Experts of a small language model.
Size: width 320, vocabulary 2048.
Experts: 64 experts in each of 11 layers, a sigmoid router.
Below are experts of layer 4 (counted from 0) of a mixture-of-experts language model. Rows are named router (the router's row for the expert), gate (a neuron's input weights, with its number), up (a neuron's input weights, with its number) and show model dimensions 80-119. Each number is 500 + 40 x the weight over its row's rms, rounded and kept within 0 to 999. Numbers have three digits each.
After each expert's rows: a language model's description of what the expert responds to; "comes after" lists some tokens at least twice as common just before its tokens as in all text. This comes from a sample of Wikipedia text that the model never trained on. Tokens count by the router's weight.

# expert 33
router:451490494548424503473450523526577576485517514482559488515478496535491471514515528492495508558490528487498445443572462487
gate0:512487465518499510486548553436567513523484556498525555538422516539512528453521490531470478498516561454466509468492458519
up0:535543518554522471431525506380497492429508496459449511521539498429503526509484506515503467474493541503515485528517467451
gate1:534432531561532552466454487509482525458557467511470482566459452548475533502476496440454450509489507523538546509526479562
up1:516476525472502568516456553474474456524481521538451522449491574473539534561477478479494422476527509466527478495520487428
gate2:530452456450495491523511504539471523464549445491537506452425572538594552492562510568548477519526539550489446442466429466
up2:456494525470438531507469434518423453554466519550449463550488510508455464521509488487527464476525504503452572499515517439
gate3:427459497538468528428544519414499499487539506467542503604478541489532433521477513486519431516461541539458544541496450499
up3:586510394464504482533475420487482472530493457534426502434520492501490502536478455520551578516495404499540541459493444453
Latinate word middles
comes after: "s", "la", "o", " a", "A", "a"

# expert 10
router:466464501481514549506502530535513522503523502554470540484539494501478497469501461626465490526494535518537469513471490468
gate0:533520520459413483535542468454464491492473514494477501481569512473569504520509489458567473450485550572585485520444531468
up0:585446529483455521580466509566533462521516539505553434497506463560450502534573559497501504476461537516500512579482570474
gate1:467429447527474440497547529526470545512504459486573579463465484636487545568513524519498481542478447513456424522524484485
up1:438476453502505464541464564484451456448503456461560483544513573504390565536464520430515547560526445396550470468483536499
gate2:522518511529544549488576443481489557551481503470498497533567548567472475494470508509532522515503532489487463498499471529
up2:445511500434491464474453499501405385490453513559523486505486554433526512534498477521475495486527491472565515554500504484
gate3:493512476520472425511499522470468589467526479511492530471570481565437531534489492465465454568483538502532440467570558490
up3:494458510528555562441480563477576474466422566452444449522541458489493430546560521502453534497540474501486546472446576468
Early word pieces
comes after: " B", " a", " b", " ", " A", "B"

# expert 13
router:494564546513474600510402438516520525553542520518443458525551443482496497456482512506479525498525541494511475477492476444
gate0:508534544578555574575484494473488503515513487449599548510505493489505417467514516495443457521491492460501576508537529407
up0:550553553467442478496543537429515519453460498509521501499477539520538523485508525516550502503431537551474449496555412514
gate1:499458465436486490491544487449485491490539545495497541490487460476563589450396516498465525456512457483479489498564528393
up1:496461482512516422463551572492539534586476497589502456443540513505414503558490525536454513465458467498534465501475534472
gate2:482486550542517537542581528495465607485492563496533479500486396479434502620457507523518566563531494455570511477558454529
up2:505515488382534496477464497545475527481523435553544483386592475508476455516549547491477515461464477555515523495509455461
gate3:514448492487500431527490514540489591469498488482552455478501464479431500482471486508451556471528516464509524498485479497
up3:483517447496472481535430556469515487507543428561568445494550462470537454486494448513488467480511525466524521540440505479
Line breaks and table bars
comes after: " |", " H", " G", " M", " R", " A"

# expert 17
router:464476463488429576579433509542520552489523529515473470463535522474463508515587493467510543538529498480568501476560481484
gate0:492519514474440478501435462532580583489524468533502509494551550489518459513532500437462486504545413488506539428513497549
up0:455484539496475427436490473489515477505492488495531532441452516431484511543466557506529538417457494539469497513407489523
gate1:477506452480454514548519511438546618497477406543524488489510489478496480537576458500476441537544528469563530503453536512
up1:509570483503549482517489570524546536554475472514450524555530505488586471526493512507512455537408461487376543453503476556
gate2:578479482550489516511500540458540542413564548470467543437482497523477510483506450498436486565532396489514544397500467526
up2:469517510455536485472446461469527464483521483513520516492437542525467446534518564501525482551476569460485473520527488520
gate3:511517510418501514527485481528477566570529566447463507505509498480452514503513434511522503573509502481497469552524495529
up3:474547454494468478502457487428442543536471523365459487555496475461494536458509488505480434516429454402509454486507444556
Capital word starts
comes after: "-", " |", " (", " \"", "\n", ","

# expert 43
router:488526512525443560581488494528493550474516512548482474526498556513464457501580473482453528596507499488570512429525591480
gate0:561512509478432545425395492527477483542476506488471551487477476525499451460523483484511442585445436522540488490517482486
up0:490550504527578544548555511529513495490519543515464443486442445470511507526529490483498522415529480516474501498536529502
gate1:445499543505575513461441464512452541454467498451468449496481552564530476438500496539542472520449552535438432464490516513
up1:484475480516570554467528446528530513477521466516456471511477551615447447462546522552523489558464545525493493432466508436
gate2:520459540511449542479479572508500516460451547542553502538509502541569477508492474531402493483554460477531464472492504481
up2:543574518492542544455551425560439494471533495523505512465450515469528534563516535541498512513480408516543434552570487480
gate3:549487464544540541516516482513483537446465581437589565532483423499566435520552546562515526518560498473519504474537449538
up3:499485516499447508559571525513588487487531486512488536466439536497504534475536525549483523459513446513536527510478481471
Capitalized name starts
comes after: " the", ",", " of", "|", ":", " and"

# expert 20
router:527515510531429621544487471541479559534530489523452454500509469530493534487487552502453482537476463480554423527428500538
gate0:462537472547564506456566538521473489456534517509522497515447519510496542565473495518459553471449461483616493520458517518
up0:403563585484506494456543484473583463547563476538544472510508503466494479533515479509502520449456467502575527512490477551
gate1:545438471518483515457454523509461536452474484499511528529514527524535553550491450496472554467497431452565566486528497518
up1:458575508550487542480509566453527491577499511456444561488452485462458496501532546555502459468514465475492527553465459502
gate2:497462512475516507513566489426529441528564533497492521579495509521441516520528527589453466366458521474522411472603486453
up2:490414523503464464503539486521518446519602581565548547584441519535485468472458561528498488423462507525519438497542445476
gate3:438465504458467565515542519455532517453480456553538366452503615506549496447481534509495445445557506510507521432545513579
up3:484429470495446509559583511461487562452504502500505458505518575516555508432540530529378512475518523393564521445489494581
Vowel syllables in names
comes after: " C", "c", " c", " S", "C", " d"